config.yaml
d_shared_expert: 0
hidden_act: "swiglu"
router_score: "softmax"
normalize_top_k: true
init_std_router: 0.0281
norm_eps: 1e-05
tie_word_embeddings: false
optimizer: "muon_variant"
train_tokens: 505800000
Below are experts of layer 7 (counted from 0) of a mixture-of-experts language model. Rows are named router (the router's row for the expert), gate (a neuron's input weights, with its number), up (a neuron's input weights, with its number), down (a neuron's output weights, with its number) and show model dimensions 0-223. Each number is 128 + 24 x the weight over its row's rms, rounded and kept within 0 to 255. Numbers have three digits each.
After each expert's rows: a language model's description of what the expert responds to; "comes before" lists some tokens at least twice as common just after its tokens as in all text. This comes from a sample of Wikipedia text that the model never trained on. Tokens count by the router's weight.

# expert 42
router:142119081094106142117110134124163139150133154152116132147151139118129144149104120176132136170099138124092128125079111134116143140173111126166130147136163096115146167146093092085084136086147110162107098093078133151102121131152134093082134154133151097139112102153076165122129162129116164150113151137122137102083149136119101159147142161137112121094127137105134121151131093095099136131152132158135094121126122136061146158095127112112161130148141120097093138106107071116108162116141121090131095115121135134165136137098110132151163114159133130083161106162144143141082115117160126150106116177142155128137157128147100146129156127154074122142159142142145106124108097118126121084137
gate2:137117140095133138136126149123136139153142160083163118123131152104149144128147109140144090086127120159099150127112133106145100088093112128160143111127143127130138146149108129149121086096181121111101120161163122190153131054124135099111077161124173096157133137112158148128103133143163151144131100180093150100127152150119095127147136105112078116092206120107135130107126092155106138102112108119102093130070124127083122162143140141153159103103160129126101134138108154099142124143162088091158132126119144110143144181114136146165147139118109135105128129149116084136100129132100172124122144178135115099112107119133106134150112147119110129160136077113136152112121126114116155128136
up2:173103128126146133165125130137096148135109148136136121159124082099132173130113105120136121155179118164128149141108110137075122129115124137137117119114147117156154152163119132103120119107096120129137130129111100153138144108140125137198123141124137114134173124111134145149087111171091136119179132154144072094097083180185087113147105127106087090156138129139102116126125139115106153125165110150140122126110153121113075123135163146154150101171150092123127151104141117187172125142141124098132129147127130156104111138163109094150130112114101133119148113130138139117123089090113189145112147149159149125118162169104147160138136198114093089156134113137129135126153099123110144098111
down2:120083131123133108136147161140139133136092187159124140131137113139112136121100119136116105122136125160111134154092110114141119151144129114127133118165115167136138097148166130137108133104137139125146155148086137133171138145179135124114092143117108113116143075156120124112086067137091130100113163115113087118154145091129133110121138154099127101102136138110128158135124132147108163149117155114106092137127109101099105131110092160090147134134088093172137153087105124163153092136194158067180091127144177167079128118135189170121112124117167191149121131151129123127143163125109130126107163176145160108122161129138152117100126121120098108127123130128155125098125138108125099123131
It responds to: Digits in numbers. Individual digits and number pieces in tables, measurements, scores and dates, like 8-9 m, 45.0, 51 points.
comes before: " |", "5", "2", "8", "3", "6"

# expert 12
router:154160111150133136151106183147086134150144150161105149116123110139158100168129163081095090117138136113150159124127155111172128171167104105156175131079139130179116139129089124117162140085173173142127117110143100093122119144116129117131147134129131115153143133120129129093150133103126177122104095110133114129120184096116099118113110123141118095109130130110148110138102184095133130158128122110107134146146147115168087119118162110152107149099112142119149091121120121114112117092106164140114123145148168120126143150115171161124107177135151089115126101111144082097127155147135131156105132115156105138168099100143117145108098094125157171118096182167124107154116145145119115123091
gate0:121118163131149154072146115111130123108167107154144130108116085140131080139148129149106145130166158157122156116139109170159159134113107116140166129127138162144110151103113116104139108116150103120151158145136148113132164127115134118157155106124150142111112167169156133108084152102131113145135092125114127153117107126138117118130141165141123135083127158136141109159101151101118113116114121139150197173085082164112161136124124088079143093162134166166173098174061117134131136123136146097139126108105187135132156150156147135100126148097122118142121169081104137129121126169134078123138134147147113144112161138111084093095139155100132108088110123119150143148158153103129125157127
up0:104071154153139126130120119157082169113118115091108134164124093141085146149100127115138120152126134116111085157074145096112136111152163131167095129129152107128093125142110092157145111125137150164098060104117126133126089169138127123121150109169106129116143155081111134116124111154100147190088130107128149126127110137131146124154164105116156149148118080150163164129164111147129137130130181126136121105177157173113109147103122098114104137125144120078119119108145093085180121131120161141143142149105127122131136138133091111173080107132122114124098135137133095134096121154140149120160164087161137128130123153121104119148128084124120148144161136188126129109110109130110131155104
down0:075147142122138119132133108119081112157096119117112114167137138108120171098102132126090168147101118149145117114126090078136095107172175137075119120153080116158139119107120110126114120124117141091134126121128171140092098137125128117145127142132123151147146159117152124151133126111118132169085113109101129094143113125158165148148109173085133089149125154135142128131153089156108138113107124090099057146166113144141118123096173150112146139159168113121104088110205130133129116093092131132145130110124109119083165152097094103168122128127133135159103101149166130147144122128129166124139116126148132151158143155137119141118130127144096076105161074160147103134126125136152117138158
It responds to: Biography function words. Prepositions, articles and separators in biographical openings and list entries, like (born, semicolon before birth dates, was a, signed with.
comes before: " the", " a", " an", " is", " 198", " American"

# expert 28
router:132138123125102121116096161122085178122115125126110118153125122106099165154159114073116092128148155134131109161148107132129116150085141115137094157152104119119098136120155124128146105102159173132147115121164130136087124109103117134141111139129136084125126165101150132096125155142126124083095129104100115186132150187124166159135126153104108115154117123075159095165103157102107094144136152140153065157116130087166113147114124114131113138148107153133131122108130090085113114100121112115124122152101159142083137097138110118137109077159099146102108142099144115139112157160153129158158111091135130117137133106131123121102150075081165162101138166146135132119073165142159114130141
gate0:126114151134128150130172161157141082142150160101130079153125116162123168110141145147148140120154099116099141102112160102144170130135156101113147150104087176156110115116154096120184135101147117084171170074118138126209077133117121152129095113121112139132147097148129129132167138096149131175156131126090117117145124103142122128105163112146101137134174111136119116107134104188171151134158115102106101140127134091130095105134122130100106098147135142151097144122096130140113091125128137124110141119122130104134128101129089151157151162160079115088093106155145132101114140127125143133098109120116114118120166101159148108134131126111195113112114108144087137144158109152131126134123
up0:161101164125158114117155146112107121142100107117147139159121142113107127112107093117134150152093109072095094100082098128147143123172118107116159117118172125139150172125159175115117109090150135133146147175145103139131086119125119144182142102130109162104135125136149148095108143122150085123147128148159125082136155151090080153117104165145160126137072123137171146134153125118147185128145141118146144158121127137126134127112107150135134111145129117103117122142131151147134126118114126172154163111115165123104139104112148137136090125118138156099103113157102140119099098115103150102137181087112116141100101128099065087146087165175108160135109107105111108148130102156080123131140
down0:121112139129151152105113113099136083138092159154148132125151192116090163126119075168128092135102145128157124118179104092164127081142128156105123100133189119115114123152168113129111154092121084092127105130148139147148131102143139150124124147114179150139096132108140132178154161088114176150183103113155105109132120141109181132107156135181149137134134112127126153058111115132128118150112128140141113077119146132140138164119101150095121142089148097164141132155097130109147110143157145089122144129106139139128130119140129091140138146137121122101109127139147120117100140115113069111147154133127108123121119139109130142127129186114157097117092134146103157152147106123147158076135
It responds to: Colons and connectives. Colons after labels or titles (Born:, Platforms:, Total:), semicolons and periods, and linking words like of, by, for in lists.
comes before: " the", "\n", " The", " \"", " S", " M"

# expert 58
router:131115123124108077121134134131105188149154119151140139099088144149130092110113122167171110098132155096123126152137150145142166126132144163145111115121081126161093103140121134135091091135118063095083128127134133176137134133110133189136108174103176146106144129143096084081131136127155087174111123135131102126099112105130166166112146130128135098121147137124132128106118120117101141146089163155119118126100128156100149130137128141093126137117142151159100142092112149133109106174154128125138161116151121132122142113115091128130155152148163136133109083178156168118100117141140104116134126142121156117125161100110135143166139098069134173092140150134132095091138132139133184159159
gate6:095130144075107124118133137177137141132114124143124143102117136113131107145134150169152132127134176127117134123135134084092126148124132116147132137119082088100137133127125132090150124161106110127149092155094141109158128140153123116146114084148129101173104141090102150147133086132122110123100112127155127150143161169144137140130133139114104126151073105127089128090114083104102137134133083143093125112116105126129130177119137101124123113123117129068091120080116154153113109096148142157133138171168164123164086100111122123136144125138143149133144174155108088169106112124133139128115149129087127131096090077161141102150114143131136078148131099148129094190115154142201084145111
up6:128130116151088130099114113149147119112108106122129130100113123131120158147097142140123128101130137172153083133133151101165096115111149167120128148092147133127112102125128123169153102121151103164120144087114129141109106105134098156132111096145103150159146079073147144143128111091112100117121141150098102120112096100127156114090137153108135084093101090111143099149173108161106093098151196109140118126135127074111141139116143155107176126136128161131159115120109103096174143107091126125105089134089132150127144166136086149124077115108153113119104140099109129138095107161154147159114151092125065115140137115130146096105154117149117125110110130140137113090091135120159094159085
down6:149110137176143110122176129105126132146169082096128136148164113113178134154097179166178081121109096125169114139141153128157158142164116149135136121150168093156129144119082115158122155128107119119127166125094068135113151117149163161142126120093123136118134104169141132147157115112129158112148144122177125124099137075146116108149143152168116157112111105123122106131139136135105112128103116110099130173079130113110099173135113125143163136126116114174132131095130102081102169134153077117108163140131129136131130149154122142120165117099136094129135123103132170129145079131148122143128114091113096134106159132141092115090097104151110155134120149149100146118124102084149139112160
It responds to: Line breaks and headings. Line breaks ending table rows or paragraphs, section-heading equals signs such as See also==, and sentence-final periods.
comes before: "|", "-", "\n", "==", "The", "==="

# expert 13
router:114139118076113081135080144087140093106123115153142154131124094122122106122122131146141115187134142125123128151146122148152148153161104146099085145061148119110110105144102121123082125097148116158081112100115160125114089146164121127089132137160095093190132097110110083116145129095121164148099131138105123124107170102133130131130100116111134140128180164129097130141088111113078128099129169113116076163140130110111111145107127131138173142127096156116142113125111072142169153117111128126135148148112168138097161155103102120151146139141158132114128127144119137079117105121132146118148148155120133131140185172143111141120104146164101129119093105172106096105130125135144106135116
gate0:135179095067069171122127124120159135120136136145137140111142119137096117096129134098129101094188119145151137097181144142116144114092104138164064173154159099140139129163116129135093110110148158127129133126105132145104092145101104162158168099139134133082144156091125109120143106127152138103166122117116138121110116135107134140141138067135112143128110107115166139158104202102141147107137188114116173117137142119163124139118137167097148120128140129135098163094167137095108135130147147152109126099116134117143141103146116112112140149132170149175094105125127107116138167088143110125128146142111145126161115172109099102085135132110082143158152131111126140101108114132118118136117
up0:154071120127128178116120167112126107119102102120121092071068162152114151117127042133073072121129139158112088098127092143126107144109146131144130134131136111166098103146120139139131125103144136144107114119119145126158122150131088113115112164083143150121134117143130103138134128120145144134126160137109126115103126093129159175110175087117159113108096107107103130182148139123135153095140114148134074135108143158099103113100134120137164128085113127162144161100102100110135109105139127179121099163154117135132136104152112127106129140181120126085133121138108137124130141114125087130154129141124151177121115147102090131129139080153120143166119166111116137090093097119131136107104
down0:120132124157138127088097133152111105066097150124116136124131147118123123131117132100143134112135123164157154131151148139137140123047140123104125144075083136118133101126134091130140121133136085113119163172125162098116170148151119075120138125139132153167130147134118155177116148102137165154142174134082109119151150087128096153119125111082137120152118132126112101136161121104172132139127104202132128077098106114120120159141149089119065144137129144108121120121123130173121167115110150130126099124148119116087117169154129145124140159146132116151110118084144090134115126148110117158146161079143129117091123084151151145144073105109124126122160148132173109138106157139114156111132
It responds to: Table brackets and cells. Opening parentheses and pipe separators in numeric tables, such as 10.6 (66), 10–3 (8–3), and cells in league standings.
comes before: " |", "8", "7", " 0", "5", "6"

# expert 30
router:144106152110106161126134144085127143139126152145141123108130097121082111128146145121154116085160120157104116121082121111097147141082113153168170097100136097126160111105119127130128118143146070114145100140098171119100132127131103109128067145178171125135110200165096097144129124117115123168137135160128135126143140143112178182158134145119157125093148124164094129094112136156117105114131152148160128105110131119169158128142136149108164102115140094120114102151162157140190124139135140126120182146164131141098131117111142104141152121114143139128137115102132111118142124095096128133133154123124202125141141150149137099123123108083108125104130151107126120148193120128163164096134
gate4:099153151111114150107120164122102165096117168130136128127093128110133152153156162108118139121133137144177139138164159131147135182089127160120137115084162104102112109079121106143161178135165137127117101081109155082119111096155130175150178111078151146127118173138109133175111132141135122189135087135094158104146091118138146105156133141162147110151116145119139136136123125139124163123134140138115130105127161173155134091101134123159129078106085131140121182128131111154146129094152099114104140098089136119126080149127131124121170130139129116124157137132144117136136084131140163101119114132075143098152097128125137100102151085090132103113115109140128132124122090110171142132116
up4:124111122114116143081068123105124068135184141167100127131142156137158111142109141140107128105098135111143119140127117124150133157131141158116140122096120110065091124096100131169143133167094120130109105108125127080100161117112108115171115134120113131101182162095138138158155164144093142126127112106107175112113141120108099129148149128128152176143122107183150113131134144131136152077122123133123144104115120147175140098163150132117141092135089138135142147113133116109148120142112102158168050143128174098122147120132147123129131144174114097137149109095156127138117126175119118108107169166071116105140131109139142119126128093122168131091148074129120107134129140126140118163096
down4:163181144119105122149141112115109092154112167128118130120135133106123112112135123101107127132110146137111139112122077112147133152110132103129119104115122125129168136127128115097115162123153083163126097165118104075110137149152114082077078131117140107128147145147098101137122096113101093100134135164112137089115087127091127136138130113110113129118129137118139148081147150169090175100108130131133117150137125111140165069144161108160157136147123145092130125148118150095169146125122147125102165138164146133128100086116123093062127129134095107098154094122154117122132142065108151133129162106110184152184108133148100121107126104130099103162119120134114088096147085117078140157135
It responds to: Verb-stem middles. Mid-word stem pieces before endings like -ed, -ing, -ation, such as dep-ut-ies, constit-ut-ional, susp-ect-s, form, develop.
comes before: "ed", "ing", "ation", "ment", " of", "es"

# expert 1
router:145134088146071163153079072105108145147143099116143101102085148141141122131160126148113124109126102155097095117125136163123094104128136118147137131134114112145119130152085119122158161113139186120138128161126124125144096137142126178089155155097109144136125128153150166125140170087108147117099112111100158140141109100119119107115153110134127089167132111121114124132102130115154071135132121096143134136170121151123122120096150142082096138159134117091118081132125156156127107135099133093123131106083134139160143113119098131112122158121151164064129135179098154113140192089116172116088118144132124092154111134116141094117097144081133112139112111142138106149125096142146116168168
gate0:157136180121153100145070163128145115123095118127151140127095130130117146147130164126123135151138148116072176099102160099079105161108147079107160102125104142101128107135134170095140167114113104170173153101117070150093101094160160120133113127128097149163132158130130129120160093114114141126132127140105170162116160127159133156124142088140105138080119131114119114128126082155105100144108130146125132161095114175143154145166087090156136092108143133075139100138117132128116141106131125159145121133056109132121130150101173139140123108154116136104123107134103116153137104145128130128126140082147155122124131177131153149103140127127141162115124116141085093162122106132145116113111
up0:099131107133140142134144106107086111133119104161129132105117118078120141118163086119136189104128117142117154131087136091092159078117156107136134149112081182122133118113156117092134134135102150128137169140178100138117094117176158122107166119130105085177105176114116125105148079105150106150117127116075167141089120081134145113124147143123172162096122119124102130141106127138143075138162109110138094122153125132121079153148162152103164138126141113121152127155108123131111147117158143120123097089102132116154103105132091092135096135150141104102117142150106149117099094127139109110137105117168136121128115155104168174143096151130094124153133134086082120140140133137117142113101
down0:131101138119170123148114134140090150130102152136142145138095112116090135134125113090109133127148154104123136114131133077087167092112083113147098173153126123121107140130122151147095092073174162129166162117135132123132108114085140126121140134094160125163133132143115124163183126138132127139161132106101133157115173105126107135103184155153159135128087139097110143147087130135099113096107156192097095145135177125122129170118157142137160144069131130110115120189141115127140134127110124135105136142107128141167127110148123125130124136124100151131114137102107100106139144104152122147121108088142153163183114132088099138177132132166144147139150102147117141102117113077193133131113
It responds to: Scores and counts. Small numbers and number words in sports results tables and boxing records, such as 3 in 3-2, two, six times.
comes before: " |", "',", "–1", "–0", "–", "'"

# expert 22
router:135129138154171144096161136116158137124145177089143159133166092129142161096150140156143157089171124118137147133132108106155116139114175129129145110138094138127115113121145113151136115155060121098167107154126187134178162120137102154137129092133108129106098111109101113129130125113121144153088126139163120094142104156112159109127088122096075150131143114121120105112158107098144145137155106140105139125114123094088128099121085099171128108167087126170141156126106133132157082108115116097142144084126086138105140136152152107132150135101097090097138140156118141132105075129102155102113154177097077117116101138098152127112146153164132100158119139140138148130120123082112135128144
gate2:115135166125176116059075128084103107137119132089138129119102152113125163119093102115138141143140147138138152170157113115135178136075093135141115123112191125112129143105146117100145110136113109114184171116123088097149113117132134127157080175111135166127166137138123073141131138136147120154116149165117147130141149147141142129115134133121078143154113141131130094113162157131097159079112139132145119142126117131153116098116177144147112098115099116131123149094121125094140132121121139139104139159133142128107123085162132147142099104070134164136152133111100132106105112131140100059167149130076134180136121114137107100118129146135107112145171145081143132126130161091120146133105
up2:141106146113098166117119176164165144140173133094137145074106123096141129148120139106117120131152126094145146136136104145114144117105127133139125133159132116165107113119133099146166124150123086148159100157130095105110133144119127105138168120131134104122154113144109147144134150138171145126156151090076129109103151132118110127103138135134168149174126108115153156136146150094118118123127146126122148075157118118158151149132134157139110189086099141094103180178133105111109136098138128096149143152130164113094094131124138130136111132121120146110084131130101095130162115127099056147183122118100103156112138132114157130096184125154131114105146116090133086133145192170115145078147
down2:105117110138150143095098121098148152168131124151127143135141093118151100155128129131172146129140169130153067145133137124113125145118146145136144133104164108106152114103144154114113086089127152126182082133106118108155091127141130105144139106140096141113123071154099127085117114135091134164156092117116148119131130137093138102094140142147138134125150143125164088145101089175128097098150151132112140113115068088118140088134178161097104085132174110142126147172124090120112098144112102129152148138148112177119160114153146173102117149116164142131133114136142137120126125115109118117124145151126156166112076082183123127128126103123089099133112137132178103095132133116176144108141
It responds to: Common noun endings. Word endings and whole common nouns in running prose, such as secur-ity, sens-ing, defen-se, plus nouns like States, government, music, war.
comes before: " of", " and", ".", ",", " in", "\""

# expert 34
router:154113134106073204123158091126125131138128124155159164123152113153114137148142115134130079105162151134108152097136115140142146136159147151114153095126115120075129104152137118150138141105097107126150127152150175106147165096157100099086122134148145161159087133118143143115120089129130157140118099126133136155142128140117127137165127158104147140141188117123111135105106127116160110107106175134124084134107092133124112122141143108078159127144130097129131101180117125123152082147146116116105146132189121126146117111109117133112111152131123184134106087107106149107096147136078158117144130106140136095153109160114141091121055137113137089097143152140059151123137158112135124109128
gate0:123145186095100148170130114104129086116171127145115129130122177080132089182103115064111149154128130125076117137150108122111111157096093115118112169138126124101128139143147136116144155095131132151125125142127114105098112108116152138147137156094157117143108167128134118107143168161138148114174108148104134141158155085172153094126125140138154155150146173125141105117142131146111110106138144106086118122082125162135136102142137136111140139135107145124104116160080084090129128103173147111142109113148105088165129109122140154136161158144127190126139131115128115159129102092166116151175104129130130110119134097148181146127147147118192106128153171142109166137124127145112124134102
up0:085158102136122128124105111160119128123086154055152165114101158152144117132080119143112122158143128139142118146135117129134101125093104090102122122098074142140116139090127130099137128143109152137144124179150108124132120124127126109098091141116102154129119115117155124128135138136089137062129098198144138140140050133150139129120138157125154142146118095150130149137167123111073141147154119140133126147133137118097153118125109171126164110150083111129092126126096112152140201169130144125121112138100116160149112077149138120138098103121187151136124152135151146121150138129125114118138083172117142125134088172075176106138153131098128152107103134138117114126142153147146091145124
down0:130137106129130149093149113071141165147064109118179132096123125160155146094116136135131102150087154149161140124086130088097106140117096112133137117105119110130146162142124143097148116112143132117092089116152106097109095157075097146158125113144138130124160124129118171122078177125064140140149109128177120133121113131162147147138124119143145148073106153133110156161103116170103143150068129117168142126121084114100122101104140158106089168134130182109105120135139138178149147142125123111122152075114114123122123121093138068122143105115106109116142100140124133104142141147119152125129157134117107106118104145140111121092096104149117118140139113101147132102113167162142142129169
It responds to: Event and work nouns. Nouns and noun endings for events, seasons and creative works, such as event, season, album, week, agreement, work.
comes before: "s", "ed", " of", ".", ",", "ing"

# expert 33
router:159135161169152148139122127117134102113139104169121083094108167123115062138146097133089082127141162121133086114132114148141104104111128109150117137122135091117167127111115088118126155121112120149132159116138127197134117160160114151141160131136120144154157116162106144122116102089148112126117126150124151149139133136139141109141104106120111127174144149111121163137121171112118139125137181118089139128142148084147089152133163129118135143139117123151112126090183124114096178103096138088053149134114141128129109122132103102168110161117151153131132107120157158158092129123132114116134107114134135143047156132158169164104106146124151145118105140095083157088159106104143134130118
gate0:155157080128100117147097131104122143166138133088102088066143111150156094108118133148140142106160117138190153140138147134127155127115159145142112114131106172156171129180154135162119128177121161128169140126135127138078112122132137085133169108135152130124119105118116135128115115156121151130137131139092181110102123080182133135121118166152078120153085146169147114095115148117131104144120154142144148134114112162104111143124180121112072124167137141115113112117110108117109147149145164113177165124126123150115159092131119115138118110141154119109116121119134114119110108151128115092132124133161190084145153114102123089091112124114094097147131140154118161153093108143086136100129
up0:161100110098146121110089058101119101134189146109122118118149103083141139121085167137133153113160117135122142139117163113139121125116125104169130145135152081141137122066105115129141149141125129166129116098115124128098140121147103126131178125101079140088081148140154107136077170081132110130086132161112141140122127129088136144157089102099128142142089141132116142144128140148155138117109140146107120126116109118170114137129106146126098106162124160150137146117148138108125133120116092147202095106138153076094150150186132153124143138140099124123126090101116117125101152115098092129124133141113109147117117176127098128133106130156130120154137121098081122151102138118130077115067
down0:142152127106168106152096104124089128111135155119140123102124154106110075165117119127137113126157092108130106139131111170149111129109116150153135132120099113166106122142144118117104142149090131123137109141166151102141147132146131107161098141129115116137136110120147169140165142149148137133097146109165156130101084123129114155127154154110130142145160110122139086145059116104149087054125126183139170169163060096146094144114098135107164127113117166132163159115133116136116109097133107155117102152127123114140127119106143160157165103153116111108086167150120123119104138200113105087107092088161113135139142098114105117149102113148117130126117122106145080104142166155156140135107
It responds to: Numbers and b pieces. Standalone digits in tables, dates and citations, like 3 in league stats or 4 September, and b pieces such as IS-B-N, Tur-b-ulence.
comes before: " |", ".", "7", ";", "9", "3"

# expert 57
router:097094169153123108096088118102107154108129133085127173172124146097095133172118134102146115102101128113127105133135162114125113110109103165116168167170109136140118119130169114174166108129126163172147106148143099154095133100103148100149118115161105109140111134084113094094150111128121125100158110119092173170113140151118126149151113105128128109143134095109131145144156150118105120120120136122160101119147123113173096136103159119139088149132108115176176136100131090135110158108139142170106076154111112150147132113138115107128104094121113123118160121102083101160109127125134092130113146104115142107130096068160147131153091076141138132114146137176129125096106091125157107121148
gate0:168114110135125182133139165089205190136160119134132155133094137096123102127145175087106091102151133122129100145148125121087151100134165099126120136126126087129157150141112154112085147111140182120124121141132133146133132123087089181148143121144104093125101103136161132099164178092127141137106144129136101122172118166153145111097125132110147098141147124123102133140096149091102104139085148117126120159105135126146149120126092113121155124157136091157103109094154068151136138101168137114148150119112165105145106102129117129104137147114114128110128142150132121110099155107129160179099141131100128131139164158142137133142100112134131124148143160084115125174076097128116152136135
up0:117071129084144106141136122110144107093130111128135126138150120156125145138168128142113140134141107085129125169129107109128122146165170137152090120142135160133113118155158133127123109158118097124160098064129141134130134133128134130159141086151141137098140134145123129122191149111141137114120148116087153124153121141139102146140118136148145124150146205186188127086121102150196139155133128132114142116168140105141119110184125100121129126120133120116117101123099101126158101125081110107077093125062128100087097121103169136123131166103110127133124103181146080118130094129122118089152086105138167111124093155104156134113116121119150107090135098117153148150143117125131118153150
down0:149110134144134204130122101103111146129158093150128144115136140126162133103133115097106145099133142117166101121110125119136158144169136167135125097098156156109152116142123158155102150137085136090179113136113118141148179155117124124131154163138164150122100131133129139095076136109092103123139120122149135136106128120126181135111131119182119114111142114109121171120118151150156103100093138106150136157146143126109100153181121146158115137143221131108112126121134102146122172134136156107102125108075182102120150163131138154118118150102119169078104115161162134104109148083110144112129134122114125164116138135122124158086136156123094116117109143116104159106154108096129109077140
It responds to: List commas and and. Commas and and joining items in lists, often fused to word endings like s, e, es, as in companies, musicians, newborns.
comes before: " the", " and", " a", " which", " but", " he"

# expert 47
router:117102107168112156139076152136107133159106159098147144114159117152109110132142115120092100129132125105159121135101180124099125107172181150127177143125118128134147112135100123136109120173169118121093141141165098139126115131128136102148160123170157143109110133140115140130073086150135168110130106071135164104150106131124142179163143150113091119167148141136132098097135139099137080106109129115146151129172134137182133107104164089155120121134132112138180117165110117115125104113180130189120114173180158123139132171121132172134115140163129187082156149111119154119123130089136135123112117148116107122151113136113126099103110108123147138120132127124097120151120136104112111117157
gate0:121121109102090155104128118190145114135123117128114140133162103141119137146103141159133120088099150136129190115107180104121148074120142121117097129115123141168091149131129116179148100140113076131133097118135098129171138106143126134111114084213058137155107146146121129112123135119151129140115093105141112118155103124114164093123124143136141124102118145120074116140126129094128130141110102128118177101143106122122119124161103099106132137112139111149102157145143173094099130136129103131103144112136130078147079119133163137130117177088100153084113138159150149154112157147109127139131184172126107153098106131129111170127117082142137156151152114126134111127134155148100145099107
up0:095143126129108093116104087152131112135120097145141159127188169143110154113171084112094095153104143111137104086097082153125114150126117085118116097148128146106157119110088160150146140101119109105102136150104158141112194114110083125127117123120150121124127120117108119144127111167068144164155162129155112099102136155120141168135152129101134105113129116164149103138118121112125164117156137121136127092138098125135166105136157114110150168102151150163153105118174107148116113154127148106104093160117143129159112136116123147135143115099148144135142122141142116147121122134143123119130138133142101171086164119125101085110138171148097162098192177121177091121116171153139126169132
down0:139122158142183115107137147112138134116118134163072176106113137131159150156175136079129120152096137139133108123116131136200134134132057143152108141175134102118142119145117150097118118127152106113107124120092141118087136143140179122130113158076087166131110141127145128121163178110099121130125123138186129094118160121133140096108147085105120171173117117119103119101082087188128102084122136121107124084116134117145127107142128182109110135128167168162160143098130092089153153126069129101115131124125118117159137101122150117140122097108126093123148105156111138127138138141127114113113109094124130099135139126160159128122137156143110109124119095110140131127142109113103124143172
It responds to: Verbs and prepositions. Past-tense endings, verbs and linking prepositions in narrative prose, such as stopp-ed, bec-ome, became, released, to, by, until.
comes before: " the", " a", " to", " in", " by", " his"

# expert 48
router:148117173111129134157114124169142093100144138093117113140175137141129085121156107132151112096116167134135095139148145158116131159155111126133135172082146102122129136126095130135110155175076149114138137155107098141142112109072129106165137147137070131118125120148139088050129123148106141131095088102127142161113134133165093118122128173114113118126102150154076128146093172060105135108159092147092151140133133152160140122084140134134123137160102148111128124144118129112118110107125093120137136119160154141121114126130142064116180109143143135152111162114108099108156140150158126157152151114158129156119112144129146103145113099144107116109154131076132158119091147095128149152114
gate0:149111106140124070125140147102125161116107105129107116062148095075118119126122137152168140114172141142141088131132151145122120120116168124147136156140140128142109158159125163132150071146079138123131141146098128096143098149172102108178124135102077115150110130093100099130115167160100131089119151130100141092125111117119089154111091112103123132103130112128107117104133110141110120140082132133103163116114119125099118122111089124083151097113120135134099183112167067135102146116152114122146133112111103138135136125124114144141119113172131132122147122093139157119086140176163150110112121082127123136138114128106159114104096083129164144181099113165133148165146134098085110154150
up0:118103105146124151138111135146131142141157152126145122122140141171150133124096140094117152124170108123143129094118131149145140133138153133159136105122154104132142134096142135136058100152106185133118099169151134119093102124109122122122106097078127127150100117153150157090134121161139135072162118116123154136115137162108093090131134159125152162117120117141160155096121156139104147115097091150157083119163179154127163098117141135146158101086124158112117099094128106067129067124153146083129093149123139121096117132174128120108114093151173110068148127164138145133135156162114128112121116148110152097136162100117111164112112109126112140089144116173120145119088135170102123144111
down0:081088127144130090134174125152142136139097121103111109136132119118126093104112115081136106122131096132136127144164132152129144099087101131136152124080104122130139124130139113135096167140093197102092146118116180077112091106131110079132087130110163100118100123112124118136141117205116143108180104103168104136119152148123131105161116152101126103101113143123147162112111098045114139154132121120129095088132172148136140091122162120103132154095124163169116127123142117123127113129163122103156088164119129121137101118126114170146131129161091100141145086129112108106137116164146111145119130129113153132142101133121155159086133135141131153130114169090116110113090131107122122102122
It responds to: Locative prepositions. Prepositions, mostly in, at, on, during, often sentence-initial In or in song and album titles like Lady in Gold.
comes before: " the", " a", " his", " 201", " 199", " 198"

# expert 41
router:160175158127141170104143158097153159136100129185115170141119105090099132115150136111135101089138112148149150132129152086150161155186161117121095125100103137153113121159117140148146118155130153141127097140134174117153141106130116122114138109101123142106105156128113112119118103130098133163125117147159087130154140121124123144142138173134148120126143107138117128145148114143159088132101137119140129107109158121129160116139150149095134078140111089133103093151092159145149098159105141063110161114128057096137098126173097159109127136120119119079140111147115128138096101137122166079126151099100109087161129112104172103099103126145142119110126102160102159153145104130152166087144
gate2:115159144119176078118077119119116119135144138134113181113111146132174125116118103206114125146122108149164134156100136121083151135124126138107138128138112123081110176174147141100133120129126168136187140121084196141129117128132125140121148163132141123097075124167125130147147101060133163141135127139141133151099128108132097105091142117102117163140170101140153099116131117089154170107160103174091116073143123144145117108134125143122118117123126139107129145113117136113157119127125122170120122092168109124122137113142167127145133106136092164147109131143128179127113095148121087137130102089097135148120150114124156104087126130120083116114135114164132118141153136112075145114116
up2:110146159126149107120149118141114142160097000108137153124154155126118139099124151148110151093131150148149151124106136115140120131138150168162130124133161131125181156116141119152140127182145139120123118130099131115133139115122134135135180096134126150151127153145181113125124112108088094124100150089142114188128086098148080167135122111166129127125121097157090089136142110157142182108085153164129099139145158126133130125098112133109129122089107129148152115089112108083122155106128124103140129152164154124145127148123117125158143137125129117086126130102136132134124115114147115138129156099123118170108180107113099119097133091133123150119142097102156162132160115093134161157095
down2:148138145171137124163134107127180145151090119140147144132128122118114146141107109115089126140157088152126157174141118139130116156131128098139120079115101154124107150171127096150166132140137165169136145119125150136130091120130145143113124091085172115122079150129109149156148106110135134177098096158154150176116136132127148111142110147137099134166129138123137109151113132134123133112112106146082162101115111119108113154101125093121135126098099168113111078108119119108102078114081159149088150118135132147164114096136126133184123110143123102147115158173129142124091088161140132141124105077130119114169206135139155132081157169107130128104115122127091127142101130114119120120070
It responds to: Person and role nouns. Endings and words closing job, nationality or institution nouns, such as pharmac-ist, lawy-er, University, President, often followed by of or a comma.
comes before: " of", ",", " and", ".", " in", "'s"